{
  "n_layer": 17,
  "d_model": 256,
  "n_experts": 16,
  "experts_per_token": 1,
  "d_expert": 192,
  "d_shared_expert": 384,
  "activation": "squared_relu",
  "moe_layers": [2, 3, 4, 5, 6, 7, 8, 9, 10, 11, 12, 13, 14, 15, 16],
  "router_score": "sigmoid",
  "normalize_top_k": false,
  "routed_scale": 1.0,
  "balance_loss": 0.00152,
  "balance_bias": true,
  "scale_expert_input": true,
  "init_std_router": 0.0166,
  "lr_router": 0.000495,
  "vocab_size": 2048,
  "norm": "rmsnorm",
  "norm_eps": 1e-05,
  "tie_embeddings": true,
  "optimizer": "adamw",
  "lr": 0.00164,
  "beta1": 0.9,
  "beta2": 0.99,
  "batch_tokens": [32768, 65536, 98304],
  "seq_len": 512,
  "train_tokens": 282200000,
  "steps": 4339,
  "dataset": "wikipedia_en"
}
Below are experts of layer 12 (counted from 0) of a mixture-of-experts language model. Rows are named router (the router's row for the expert), up (a neuron's input weights, with its number), down (a neuron's output weights, with its number) and show model dimensions 0-255. Each number is 500 + 25 x the weight over its row's rms, rounded and kept within 0 to 999. Numbers have three digits each.
After each expert's rows: a language model's description of what the expert responds to. This comes from a sample of Wikipedia text that the model never trained on.

# expert 4
router:502446483499505484510545538498479546486476484461461510498509493461497527488456497512516542509481497496501479490497475537497469498536506492466502479510491529449480490523545468477539479478489540518488465452469448475500515512502511491520479451475507532503498496498512513534480505527472491527502517538491567506502467519506440507483518466488499485521519525477496515495508533532474474446532482486503474468503532490519462484489503485490516502531488509465523465446512503471512537457485546504429483484482518521466531493501472518504486543488500474498492477532522462510517503431559503458528545508511489513489479466479513488498527519494495532474495532486478486516501499446472486532543534482518523496511493486522499497479527457504475473517506489492482514507444526461505496497477491
up1:510481488502484450480523516472524521484470460503480489501547479505507497501527518469506490472486533534494532509499526479489547485531545539435490491440525473463525503501479476502464493481479493545529497523519525466523483505524488505493482507520503507485485485514512502495516504522551470488476492505503514501481488518503494442442522496507534503525475521499519518497499509553524494515522477506499483553502524532511531497453518462496534471518492497522513519468473503529489488452483497494488490451455516479538533454460506505533495545445488512506531493487523515520472516468517497464490549462531516493476503505455456528508501501497513488537530495516499470520556472470526480501535474495557481493504489450517474469507473526493510452461501464508460467518526532508507487499488543
down1:501540498499554530500496488488509475502463466529480460493481492507512515512517496453505496472519527482491490524466478524540538506499470521467503512527483475512492495501516506477478499513448550527526488495466537500528501505465466499522484508481515493517478514515532491538447504536542519469485535512498531493523509494491522496494486496499466538512441509510476493505455506478549459495532519489483500449524492545493542503558531485498465444548476488469527545496479521473545522486518523495526530491465546506494498481488474443539455499428486530457519506533485550497492500497504482511529484500448516525487531497500524499498537512457538502506513449508499511499490489485463442527510526488508507521513482487510527493520522513463494562509499485499499462486521503508501491496486499
up2:527498487519508530482546466483495501542517509511501464542519486457481492523510520492470502478511506498502512468502471523492521508549536485531511488490531525465464536550516495470489520499498518490521474488458447489505436498447494489499481489475519477498490501504473549459499485535456478518511488483505516565529488460519461514479496512551486512492494514498564531528547499510520462471485528488505482518494536496478481531518519510531468491464497495478483448487519501468524491466478522476480476496481427510493551558483490472536553492509516491509500519486535502468510516474489505503485526485515517506493484524468510512482479510482522517427516512497498523513518511478507512519496494469512509491492477476476463461491420484508459504460490530541505505504550522476496494512510501
down2:500492503469505488481500548473511512515480459512479474483480524528476528497484525502490495477607483487463512501502528500504438494490520513486483465455468533491475558479514507504541502486492500503482464546487502537481494483473462515496494518505467463512502552504480494497554492497511493495517525477480479525522546444449506553519494508495510488504493504490509506492509530505465513549490481478525485518485490511512490528528502509520542525491469488507516496483533490450511507530497482448516498512478470489538470490493549478496546494494516514536474477533507511496573550518524550482516460508518512448506545479480545502529518528469486531522501500515492501559473483486525513537458481445516504469470502490512518498505525484496508501493500498486508485449514470503512514507484485
It responds to: Sentence openers, commas. Sentence-initial words and commas before a clause, such as The, In, However, After, There, He, often followed by was.

# expert 7
router:537478499534502512533515487526470528506512543492447480470504503486553536463529499470496492503481471466524540511490483522497510501516497505480511480486504505494501560501448506521466493484546470478517483506480456511501485484496489517506490535513537513494469499525511475501488506473527475517472502462506505535502471456502479504450493490484501502509470482465473497492524517597471499488511451471456519536470500525504543462513537469529537520465474512473497467482476482487481485452478463521457514500479514509504488469521437542476525508486424465540461500486504487500502489463534520483502497485493479529518508509463512505543473485484459482487473521483495492493490539507463507523526437494524515510518528478508483509519506448476529478512508513475508498489487525498522518475506536
up1:495533506486485467443530501525478500527485506521468486525515502475463494501523472503503517481469494497522507506440518520513495488492502519492513469474467507513493499482517505467516508487505475517496495506521473506493496467508485472498450529500520481490495514489483516488541477554544476523468473483473491474504472466502532494519505570458506518501485494462513455479501529489506447501493488479524501470514474530517484500466482493462503484525470542476512521515508482439511504476518516510489442514493509489502457505486495507455488455495440488482496510461508504559505536440487490440492510487502474512528544465529446476509491521522496462509464526492513489512497513526526513542484450534538514471497527490478511476508499492466518521554491453480535530502549443483477533477455501
down1:465505474514508524515509502514515513508503466542473512540531492484463486517480481477513493495538496492523496529492498515504516509508525505470511462516494504548479520479496524516523459514545486494476480496498523516489441508519474476490503519491448523476522525534454503447530539545467524473514477493483559478521514474495544508532454511452513498531468475516510508467482464514484555500498561481514506529534504543478460532508532541498511482487490492502537505496533512494514506505520482486443511490481453472522508507522483519511518443471532500489535460540502539474512475531487532532497507478465478548510468524519494531468511503506512495525484444486514502471505511462489471521503550532537526523472486516539519495437513492491477511489522492493490516448497493496477463478492525
up2:485518493539501523475472472484481509482497498495554500526509500525516457551501507503480498530494463451520495507492544515532473476503503534439512463474500548452507508483498488479516457457518465520481471447469495507516487478504463482492500516533493489494463510505483478519539498518530473458551486493512530467494527490462496502526515512497523496517479491468486522498449498475509494506521534492535505512491453499488518482506515550516490519528516522500545455512511487508476492502470539492479544473496509532463545452510484534534500486511536480540483496529520474522503480500522514521486544514516461485494451523524515474472528511535456523469489516490473551504517502490494525545478498515531454534470511520496509511528498468476519516541438498503495477496452532474512469457521502
down2:486511484520489534455516538527504482457542503507531488529490493511468498521480571486493516486522493472521481492493484473474481494522527495499499529475514494471464541482503481504488551519497538548462443492507539484502534514523500488490499532465508511535542491475498478498517548523534460480502530497544491512482517477491509503538465549499483474465486535541530508530504522510517482511503531503511502474483483498487470515467532492477506519487474501495503527511459515468473486515526478508494483483475528509520487420495503483529504529527510516484533501477494483498462455509494502477463487465519522491536470469492545488474505517550499515470503519538496488545535499566463480512511505485503495550513519459474467494475549497488471445485455531471509487513560486511498470510499486
It responds to: Sentence and heading ends. Full stops ending sentences, often after a place name like Indiana, plus line breaks and == heading markers.

# expert 10
router:488493450484511450539499562521489528521541465518523506543499507491567553488477510478478490491484495461498526475541506499466491487487493523515505506520510485487488502514517480516472527509501517540525456505497494455494524445553493498471499450497486453513486501502517514521502478501517477523477501535473547471495473529513479513494528518510528461527509534526499478469504529497513464477501510486472487512511478547494504441455521466505512488517496528503550491565530490522521502494470484481478510461472515529516514473506470533507548503473488489522511455485500518472472483498492465500524474532521518503484544495474464483508467520547483465472522533499514495540504487490510446498478475504491494480509479503479467465481475448520536542548488453482483512508509534517508525511490476
up0:523487539508476479443482520509495464561477473513510496476529495499521535470513483511527523506473529509528555483458546515479523491491494409528418542457497492483479480507502508472518529450515488563453462500500497524488477500518481554460515465515515479461505467500494514486513453493516500482455497546487521470462507490484493459525493495498515500496468493494471460517504509490492480480506492437542486470533486479501493484502508505503486494506514517518493509560524501478514496505521488483557495492498484492500528498504508534486498531499466509546480500548526527494470527473486456504538486506522493461502526516500464503529508500509545475535495500549498534513486512477511432484513480513510505461511517528527521510504480498530508513519472497504516518462488487485500474508501508
down0:463497500491544517445452447470489458469501523452501468504542477517476514462495510490492535466507500518443500521482499489496501484500466507494502498495510495489507505532518486454504507543486494496480499509422468492450470465481473529506529545492522521486501508497504479449484507455548463478481513529485525481525546510510502490531517461505493516454492492509481490517467510524455487477501523407489536486525472511472480482494478529518498500529469500480505514518484495464493443479544464468499495523520497501530519516510504468500512503517522510538490520502503539494504489521483507487534439486522525498495484506445500547507511526479510471500525486458548518459499503510506449489508459499512503481491520479500486454494507492481490546480490517492442475488488474479489478515478515
up1:555482494504511488448507496484518510513490444509511473504487472480522488540517505508502481523499530535497525490518526499491495489522511503484532537507510489448501489503492487490526464533506450510509513554502503466528511531479504511522539490495481480530537515457495485537541522487515551549532501498501508487496471459465496473523508499494513422522482504484543540490506448514469445527475506475500506470480496490552503517453538474462467523499499507542512495533472525520499504513490460497465528480452513497459488475545497513536536465488529502496478531502491523505484514527553507518510502541485454505527486513517513516583459517533510522480497481528527478505478493488490466478506475492529469501508460497515488546500488527530480479488523464483527447480498489513514478502488492
down1:517495526522505478554516524515462493531485493528518494530449485457491509518473520548480524498519535437544475507532535469492488475500443511545509496539536493527534518503505565540430529520534512515494498483525501476493507508461485542507525487451485465526501533538480498534534500510518482512525464490514483528488470506468476452498503514466553485524494522503516480513481489555511525505496519497455482472530505480502458511422508486479532473502483518512502485510513506494513513494538492503499531495495469491508522526462478496479523504476500461476516478503532495530533462496493536515501502499518491494497494519499516517504535552499526505494497486465486529489489530523498471512505500480494480564524446499498493504486498498498493527474542474559511532501483502492484548486467535
It responds to: Name syllables, tables. Syllables inside personal names like A-li-son, E-li-minated, La-r-ry, plus table pipes and modals would, may.

# expert 3
router:538502493500533484509495517539490527506490520492499467496535483501492540480489542530505511543499509460534484527478473498490492511519511497475500504497485483534498506474512497469507521462463456544450490496485514519479502513512464522499492542533510536512496517527496472533522482500465524473435464482475508516515520485503497515495488501519487500468480516481518481461534484521520513461505527507514516463508496492441479514508445507519556513488486501513459478526454491437476517494485513489501496484457524510504488460474486531551500560476490528505523480496502505533528463480484478526502465506512521470521539497520487504548520525522513478536543470490477423518501543493472479470500474456545508472498523462480506542477469543519488483475487517525474468446500461491488481470535514
up0:486454443498512479498501516458513505497533522478480508506496482493515498502517477468469523487465500494479491532473467459484528512469526449445481498481477489516522499478529487490501522506492487518566498483535505502569483509492497494529491498530448450467442474523463480500507495483544475502489506499474474524501451505525472473517528479503510483501510588530536519469521531473524480457482520495470542453450497528493482483494517491496511499530535497476483516513442502547567486511512455487480489492490509504493486501519507489490512512469487486492492485472497445499511515502525510546497512467510543502503477506529559486540492554537498485516502550499524524554510497495516456477485490489526487505496519489521468513528515506505471500496496474479521500515540536508498513482508476
down0:482472471507501523471489477498502497491523515548486539569485502511473508513524503530485496506493516539501475440437483490483495496524538521525495505477470491493500493469550483494511475502470521476498493450503491504508552499509452468469417541502478522450492474491481516523517485523497477530517527511519467511523535483508490459481464466482525550553489520499476466532497472496490519475506495508469525483430522505503502467539479523456464516510501512479467471556522507488525504543507491465466480457472512477531475507492505502501547485530497516520531498459477480552481556514472480522500463519492472504521468498500493491489500495472509500529510494543525508470512473472522502472481491514475527494492531531487493494538493494492486475515532487479491448502487509511534468526486502
up1:474477461551491525509495520518484466535501466489482517522518485530479500544425491520489504455479510532521516500515452479509513547518486521495535551518487502446485477524506444511483517478513493496486510484531494449471504523552506495524488484555496504449462512507503476512539514521497497519525476517551531488493497505497496515460501542484515490533502478535532481487539509538516484496508514468524478494498479477491509502494524502532507508472533487532471502527480488472450500504508506519507477492500523522477544505525515508479505521471504487471506494449528514524513542523489507521495475503532562532496506468521446519515485535530441503486524537541482463536523520444518469486476452486480478507507507476510533497463490515539498501471510549508482499495517525516514526468517461
down1:509500514497516499462508503495485453508508460547506488517521489516529526483517464502505469524564492526486500497528500480497523514489505550502461529478458498528530469495476526458475532475512503518555490462493470538494483493482509524488511519540488490488454477486475517517510526505496530512515494492515533482503514512537499466472427527527496478506488492521539568459465494477507485536537533489511485498542468501486444536542506486539487481463535491541473528520467516493483514513530456507496494493541487518480551535500496483498471523470477495443487494549481498521503508543503523508517470532494521514533417507529512511546497531501452504496494493495503517510518480497541512485489485497484496547531537481504503483519511507536493480499531495498561503483502509469483502506542503
It responds to: Name fragments, taxonomic family. Letters inside foreign place and personal names, especially Slavic names like Požega and Skopje, plus family in species descriptions.

# expert 15
router:505482510543516504482526522503477524527527510503491489529480485507504513480453497536487510507506462477459496495458455510496508477514559488480496509499550503501502505456485510496500462471492509522447538445517486522506517467521503466517487546568523521528511485506545513566499496475491501475467518498520510508517525512500455478526483471510468455486479513532493501496530450513507506539491492486452531482453541485508501498522530518494450471522485515488520533519478503483493508523487504487457522535470507509515467440500497482490534515511475493524517485480521513497485504493517487466509518521548529483488520465469486481537509562498471496530533555500538514542569493469450488517540447465509499493490476535517494473483516488507476516488488500519511489445486510516527483494487506
up1:521523529493519498476526509474475497519501554495496524455549501532460516499501474542520532490503463530520491537503460488514524499579508485497524492491478524516524482544517528475494541519484509506466550529498510504520480484514471509483525499547540511495471487522509471477493519485509488502490431525472495425476525470508498534519516477519530469482518485423502482514510480488504464513451517509531505451493495505490514532542463501516466505484466507488510507513532482477471498492510483475520473496513492463466513496539482496541503464474535522534510497528554489487460472486504491502506518538494493453516504496499472487501483489519506514467466528522491492503538495461489502482513500548487531478490501527564512501512489506511491520491475533512498501471518418516554516498509504
down1:472518481495499515498502546481529468512520497522524534529538533486489512491492531550496506522479502524531540495483519490460544507486522447531491511522485484510510519491531532489523472465524531524492523542467496444493490486465487531451478504492482506493475547522524522485467488499515474520473450461520531480488518440516564548513459496513522495512515482512499471470439496511500524498482487509500477458510473529476476478560465509540496509516489501499517491472519532513514508507489553498530511509511487478521535448490552501493482471489525528525522526521549481472515525502488488554495478485499481502517501463522543514485528446515469494481508498503495505475504456455517491495509497488499477455457509504483522526482512486503465499496478538504448560511509468528508503482489486
up2:502458492506491499500491500504516497488483500498496456487475528520519497534494511505530538468504506444454505499497487537502521518494479511455499490510520490487528463479477515498524496482504541466475506490514477484494494543483482515484518488525520461515510499491555509503494537459475473447496471472521483513466497527434472457483488510487514488524513505501525500523472499515486554521524491485482521480489508508479471485518497514554468535523537500460494559503478519478469499480498469491467515491496479545495496490526451480509511465448457515533514495496556505523448471505463487450496479522494497494440498501489490479488496502469499480491528497566528499514541531516480526471476490517537498469480476514526481486513456467541518505473518498457521458553534447492449538503470507
down2:521491478515519480515505454487521508489480472529505488531505510485528495513502484524517464464473460519487509500527503517520494511478509514503561496509506513459465464488504500510525486503500501446490505456489456467469540473540478523500470483470449434466506478470514561517512483507532480495508458496489484486494534536494478453511538517490473503471504475494482471517483498487528509517498487487507487510514533490458480514485526493504520481500533477530539446512457532526514490494465483449488491470535466505524512513485499535467539487481479466497540500471524522520530531520513519510489496519470481460508522499543511515498486503494501470517503524560536508501550449485489544452462513547509450495514457490519518514487470500466546473506512497512446537542490490464476477502482493
It responds to: Prepositions and re- prefixes. Prepositions and conjunctions in policy or academic prose, plus word-initial re and inter, as in resources, referendum, for, of.

# expert 8
router:465470469485526499507491533464479520468462492492484542465501510495524569538485488474507507542491470559494515509529507503500458516484523468485504534506506435465485481495480483502526489519486495514515516503534481468519486512494509483510527513507523520463532492475569456548512471464558500500493495516516497546482550479508489472450549508500506463482496508520503526506481490502486490503507488505483532485539523483466465503439513483529517521466464507475507506509509485510438549451505509501508533526491449490494492458509522510464544490467501528502531508522484487466483514481499517476466486502507532518506487460534494521490514566498504482472481494493516511488495526474476484484494479508498494476486469486538494490486486477508553502486458495512488462521469488481464562461478490
up1:553512504504467507466508492477525480495481478487483476524517485479513535536502506479524478479455501522494499442479464459470502493546505484521489499529482494503509490514531477520527535497483490489538527506466472538489494546495532456519506471498520504510489464471535526479449499521489455500482492537448505496464515487490470510531514475529537473449488492446535505464484560502512500479506490481528443498488536483503495530474488502442516484472505492534515518521478505484455514553469477488482452502498510501429527499502491491531526507497522475491488521538486475520505496499503502478525490511488528500489515486470492484491499509513489563476481475582507483505499521540529451497484501477469478513519540532517479518500508535498485511514510472475463485505505460515487486514507430
down1:495460465525478508570500493573502471525502520487526530519516502515529494530483513479523488493498445451528531496503455502537506532457516474490501537514498511561520518453537465474491492481539513468504520477484532460549507482471531506516510443489493502515530499514482557547496505484509532471494460517492496485480483492511512488502478482495485490473509480482496497522509471498519528485512483483501483476465504486532484525513498531540523469539499497447505526538524515505501511472477501473490505485544530490478475428504532477469499523509495455508510464480544455508482465509493455496541482480495458491500461482477493480511456483507520519498490472495489534469493532508498524494517518475528522494473493524499441484525508515492504451509518522556509500518494509495515467538477467
up2:513474502475484493513560514487517530483491496491491529547474507516490511490495476511520495508506535530519448481490492492497521460483497487512528472539494480449528504502564521492501522507526442551568499505520492501475482489495493508495538532437489507507508473502495496500486435456454520454444472488462496493502496486559497466463504495481471475514462528468494500507483532473487471482474510509501528496497522472501509502497479492498477509476487462464489466511527489491474506487511472466496475515437523502496496462527502494493489528500518472517501494501511500506515531501511438527492499497564501479499558523483495554499467494478521568479525459500510471507526488451538525515498481501491484461457484495518464472517513512469495495484523521547465500520517521471460483477497513
down2:474480528507475487500580470514551556528501467543488514500511518449507491522503480542445484478529494523478499487508506460506461513508516509487526503520497482504502495503534452488531487479503524484437503499490510475488509495485468534477459517509477486468456492503524507497526458517520488497454525573479476507490524494494558505517503483482489496517427503456514512521524476516498500531499511521516508484521490483487529457479496507484511453487485489541525475516521480455501510470465431549497492454494472487538494505506543499533468493503494507532494520493521519501502499511492471465530464511494442523517516514528530498473532532462484504539472493496488529527482482490485522511488503550506500493505496481482513498454540497541510515510508509495498506484481500563498467454517519
It responds to: Early name fragments. Second letters or early fragments inside names and words, like P-re-sent, Pub-l-ished, G-l-entoran, Sch-rock, in lists and tables.

# expert 13
router:527477524531513515518512484550480520505498530502507505518479465484496492465461525492506527496502475515500535466518526456512470585501521470447525472505534465493460491479520529465532523525484476507499501498485478479502490498524441555504502522515483504495494525496513472500517556496466518515479440494469479523515496508489465491522477539517526473486488499444464489492498484592525525501493491490494525485476509458477515519517489520522501516466482518522485508494489497465496508513525498524470482516476506479497472507461482511508513522476507448502512486521516492494483451495502526515562478492480543471505471525510487492499500498497497547495483490499489445482527559531484487493518502504521477423524472527525509529477475517461527481509529534513453518524478479495467541469502477
up1:526547506488489477527528501521502507482510491515491477545502504484502488484479512507497497491499455534503470491486511452485507521488491473511522464508492465481475549514511529535502516503490524561436515455492495497472463534506492547497446479527489493469529482494467503511462519473458481488494495523431488467479529527481477499514468492487488498485480514453517449494532511551515504502493481504477491503504548500479492516503495510524508472486489503488439494533487496491519517522490486481428470474501501508492505502489503503515486547487521504494449524512498527477455454503474529500527484520519552516458474456511521479445522494480470495514553482495499487487501560501498496512563470499495527469534517462475503514545492494474495535498502534456463489458505535472492517498449494
down1:503485495495564505495438440496496512512527474513472468508522531535460488523472494471466487474483550502497500469463482493527500503546533509532473490488559473495498510412463558514483478509501503490474507527516473499487523510547521483509447492439515537498489551479512537514494517471488492473523522532497542498508499506507508501507564538521532493484545469488496521477542500497484520457523517537520503527510489502548462508486507525533509525525526500470519520515489491483474503492538500456498499536494499522508487545498510494460532492517509501518498487460485533528524510516491518458476489499524491493458525545503500474521484510483453510536506517495507498514513526512527517498488501517469533464501529438496519496514500472488477538510532479466477509498484482471519530482501479
up2:531474529492528504515508503554482476449546499497498506491468469472489532487486512522511517494518431545440468542480476490493520514557558504488487516502471463479523560483504471492485490517497451537513482535483511475525479561502500479454540517449521507499506488513504541487486566518503486491495501501482476530504481519486517486526491477513487536478493550521490519496516499528552461509494519485495533481514520526468468454501505522472501503503480504531519523510519500486469508483473521472492493492527495499478472487450501511514490478515460482531496538549561509502498481470509476517478496563487481486504490487519507478475526529517493496516482494504515469478490520510499510516490528476491489502453460503524479508511481519449492453551540481492490509547458500500538501474481484
down2:482480497493489489500490505539518523552459485508481499469545530473526495494505550461486530504518453492477470519506541482463445503494515511496516525494531504498519504522491497499518474519501544481516462474504503481487476488484507504482476474495476511480450503553479505457498521536495484514425506512439460495526485489445515500498542524493508486527484527536528513566531523432524521488505503490481502471541521504514486508526485502550523447478467495522515491493506486528512485510504506498444463491512499442508506490503475514535489517476490472503510496492448477499508510501526503517536526505536450523479511528482502497468494511514491468459458467507501502462469540469513486472518491504510499475469491469528484479475473524498472496471491516523461538494507566501527523477542517
It responds to: Geography and place nouns. Place and measurement words in geographic or descriptive text, such as area, district, Street, south, and degree signs in coordinates.

# expert 9
router:510522491519496494517511487510482500501527470466516480539498569519543519504493474528494492516465488532476511507505493468500473500499511488521444502476552526506514492505520458488508484455520459535504436489513478471501487528515503488493512484477558472524513513511510514490481510500502497523522495521514489483491443511457476537499501514497437488484504512517516501490471492487544466492471486523501494492510548504467489494508487526478505491509461480474472475483514561456494522478497536470492460540435507530479529514507431523497492471487460452507494483489511496510486521526462480449474507540501524464503532467475497464514456502510479526509487487525492491570453466453484459521481496494543486467506479525493469504529507464489526535552499489451487503513494510490484521503479483
up1:494505562526499478485481467479491491463513513491506464515471501482519489516492512481506551475469505535494511503505522533513493519531540501484462550447513496494493498536528456495527498489511503520472488497533519532500520511534509473560500483505513472484488516507540507510489517513541569496498480502565574538523561522514474544501473513454502471481477518543526485507487547504456510528514476514513530493512430529480503581510491543530479502494504510468501473515516520537478488520490516520503493476521473479488530505483502483511495519516544525459499522515485533491457520494487475512488485477501527474494490466487476455487518503502499521509554499527474492502532506500486511472489497528505520486448531488566476511511508465506507508465475484488492498502480474514504483513508556
down1:499518503505509493503540517539511536484531453468545510457534526500526507481493496505479489476524526503471499483488491484484469534492530507525524511476491492493517495491451529515474512482480492473461507475504499496500533531541511483512485506486515470459485504461421499493486540511458529487546489487451604500488503491545504540543514488478531516489463492505498475492487505493482540472495514532511476506530529498536515494493497494481505529500538546506530461533505448492486537541509481530522461455455518509484504500438526501491495509468465494475517514492461467517467479495493512506480494536492463504488515516520503512486520538521510505480512539486488466453487523511509511476531538502495508462523501499460501496506538524536539495507461539475482499533499470507473492518542464
up2:530518546519476499491491469496458481502483463490483500506508525517504490484516489457517489510489532494486522503470517526508517511501527496483476479477531480543480552456546508446520503508557480502476476480490472466471476519479476464466516495508493462507495478525494541481472505467479497526518499494493492492499453497480489482542494480514472462493511553510486488502559520477487590509476532483497517498510540495519532515488534524474509538515448510505463484522554545471517480471481532524521465521473457514466500470490477462465492489477504503512506495550513495527513516509517458528519501534517511487489524500496528499464503534477480489547525524520504496454501467452507464505495464527548509505496447521522514541510484509513510504516456508492519467467516530504469515488451483
down2:492479507501515510463528464459519513492490504534511489517518478551489476514535513483535479474503470543515474476537570543504491524524487482497529476501515527460474508485517493468507548557480512487509488488505491503517491490503524476467525558498451515495471554509466509493532482471493494548534511522524521553490514486534469526518451495478513481484522516491505475501530450539521524528516497480532516517488509506488490512454499453483515502501530519527472467503485489541468481502490485502537524488461495505528502512470521520460451491505508515507494471508456504523473501483424475474487511473535495483492505506483489494525479483487523468528551474537497509552531543469503483490488499495470484513505478494502529466452498497452556490526525514491458451504495476523490504496474518
It responds to: Narrative verbs, word starts. Verbs and word-initial pieces in plot summaries after subject pronouns or names, such as es in escapes, already, is, very.

# expert 14
router:551522485494538472495479491450480467532507458482472521519486505515523550475501519521450506509449513498516531479561460498470485471520516495472516511503487535503493529486500455508487496515521466540544478498478480496483456524517491500507493478494499530487445484528506498472533513493521522520499481485491497506476468475511510535496558497448512527491505563519529534480479502488474529481488495494503483500486478476537536511471486488433533506519495492474516486484502568517478502517522477496505510515492458489495494518510485542495551481499503507518485525474528456509424520521497502498459520536529480528536515510506502483522548514526504466497509533532481477501512477471498509541474476500518518466467506512511481531538503463489543514521465474522488529500480458492497493455454464
up1:479544486473516466433495490468494477507468507496500549468484507498539508449461497478501487514442470466489520474510521485477503513478494496521453541539489524497478523530502463493484519486505505528522469526469496497544475504529506462503487519503521525496458517450491481476528504503491545508475529490492542566473482541478485495508496488511515452498471531475516527531500510520452487518498499502488520495532467468522524479541534453531444499526489521473506439525509512489474534477504508516476507489514496513480474509514498496487515509523502491513516496493477494506487469475557536514482510515504526516552460458480463492487487507466485476547490508521502479478472549485504516507511512554502505500489516500462524532529492479516526520499510451493479503506451508496480506412489501
down1:515489519527531512523454514524485480478479511512492457507486545494474456475512508479488496476459490506484471510525484513532499471477520476529512474469487544484483538540488550480508517520525459506519511482536490518532513521511521463516476458495490520536436489515482509553468476517479467496543505457529534472489529454557503464503497477522530506467522514523488514465498438477492474473487548536509449497520495514505532507457500509503476478504482516489526498462476489474511442485544483532508473521505467519462483498521545504511476542504528541476508507519554486486487514518506504503531502473502522513499527451496504498502510557529485510508501497524473488497515480557520553516479508478482501491506498505550459488514480540503483477470524474513545489516514486521484512524470495
up2:512497504517489486503540514514512472460537475512511502495547501492455524522469499474470490512465538467518552469533520495517524492508521516511471539491468505510504513481507498476546492488541457503477503474522530490487518484470489544521507530536472500524549469519486485537503501468475530468447479484469512509501465499488494486472524491481539528475515475516504473520514510519469545522469445487475496511500535459522484470469492539477482563480491471474506479530492496515454504499528539458521544509499514463444488501456478533516494554492477511526558459504522473531506527524539501496439526498481474468532517482469479541532486510535488509500524488497473508499520488474482513536501494482501513481501493467530484492516459475495549504476484511463535503456494482481484500503482493
down2:471536547544470492502547438515484538510489512524481520522541488488501484515540478531512433516467494488486472495516492512508508474461492462491490482446470515507476460452477459484514509495517461518539489517454533503500469474542493512499480489498481472486455476501482497505523500529498517514498509487500473484466493555533532502459515519515537523496510480449524484536523520502493520502487496523479527505483527457496510493521485504460472472532480466482513511503488512552566513489506484474498549510555503519479513504526497481501493498514518469485508486504505559481527456503503489544527528524476474513492453517483506489489481520531453530512503520511494483483492495498493493458481496488521496465471493515462531503561484515475528497486513533500450517489488468489441517498441495
It responds to: South Asian names, credits. Name pieces in South Asian contexts like Say-ed, Shahe-ed, film credits with directed by, as, and titles President, Minister.

# expert 1
router:504449486505552500511488516474478480526475486497502477503529530461505530477472500483489568504534524504497520502503500465482477492502546511460523529508476460545535493497481508525486490479507462508475508511490493493530506510489487498486505493539471531523492557486474490491533477526489489493509483528479514489543458486463506500500536514498532533514479540463540497505499539511521533548471478482512511498517509465458490445491528509493505477470466545440514503537500442502505548481502510464516474484536505471506467475531480505504514493497458497526468525516477530507495487494472505505507479516546492506541502516538467484511465504501503549510495508501490499547524507513515523522454506521475497512473470493492510513540494470555552522511498495527511514477493503508518490396475454
up1:466485512498545493527515515480496523496477490491506530488494522499534522489483525515495477461446532511507479501512505497506508537556514509483484528527533493475478463446500505477491460457467484490498442513511454530549501525537478497556528475506464482503503470528545505514470488470464485482528486555510490509480538517512486534467456526491501510492501502468488543478486493540461486451478499471533499520485486515485559534496496524462487488517464480469481428549532498574493509531519513480476517490467521500516491492489523513527517505510489508476507523469492530516555516489507481539474485499529488512489513459499488518463479501528483532483522491484485498525510488490522508499485553515525510490483526475523456514492503515535471531480510501450482508500442505501515508519467470
down1:518503498467541500505494507526476553511524511493545490470513485510470486515489494509563490494492489535515498474492501499459492557506523562495501520510503532515468517492536502495507457520504488504467475462518524481490492511530454472452511492517473502518544477489452496496473453481519541509514514530526501524523499518558538504455480562500492460493499494507510533507489560487499513461516541477557496481510496532516497539527506473473516493510478545493495483501510490527474514495507485501520493492515482480512445497526522526498498490467459517537513519476509480514538520499507535526491513541477452493468516486488506494465464517475520502505496533473528499533511479490484509502494498525512464530478482541461521496518517485516512481464498563481475538430492528535482490524550449
up2:483519480520496498526510477473541467499513480454513520483467498490470529511505478501516480513504495460447524490507530480517513483511501450489543503500502517512487465530488526484487529481492480569495485516487500491503487505487495483515474531488511463492515561471513526556522523505469501486463499479464471456589454488466481505491521524503450480464524507473535488489538432465527535494493494474513511480467550494457481510480500492484502489475466513501514519514491500521495489476507491458513530469530459514482483467496509516527470517517518519492529470474505483500465489505487480495520495499492494478482506474500506480502457593484501494532461463533498525485505507495492481475474469527502500521486497528507462540501460498549509548512536502509528507543508569489488513485485494
down2:482530535491503452517501501529510529497521511481463524494510510521488508517491447540496533513489524525530475539526500493512491472491484492474490478496504473488491525465515490501514509439477489554507530559507504494469496458493469515498461521494549573475469553496505494508520507455522514542466483537524514520474459537491511545523479506481470514504518518541470555510506528507494452473494515525499487491448497519483559512451505503479479489489544471517493532527482494518491483505479492532527535449469493503527492481496518530445474503466502484493509469527463509491484462505517511443493505508521484509469499480481506518464504544487521520500519482485508511471531475494506473544495518500490515518478533481475528481501466464515505494545516561464510491528542527528488504513477510
It responds to: Scores and table cells. Digits and short codes in sports results and pipe-delimited tables, such as the 2 in 2-1 and country codes like SWE.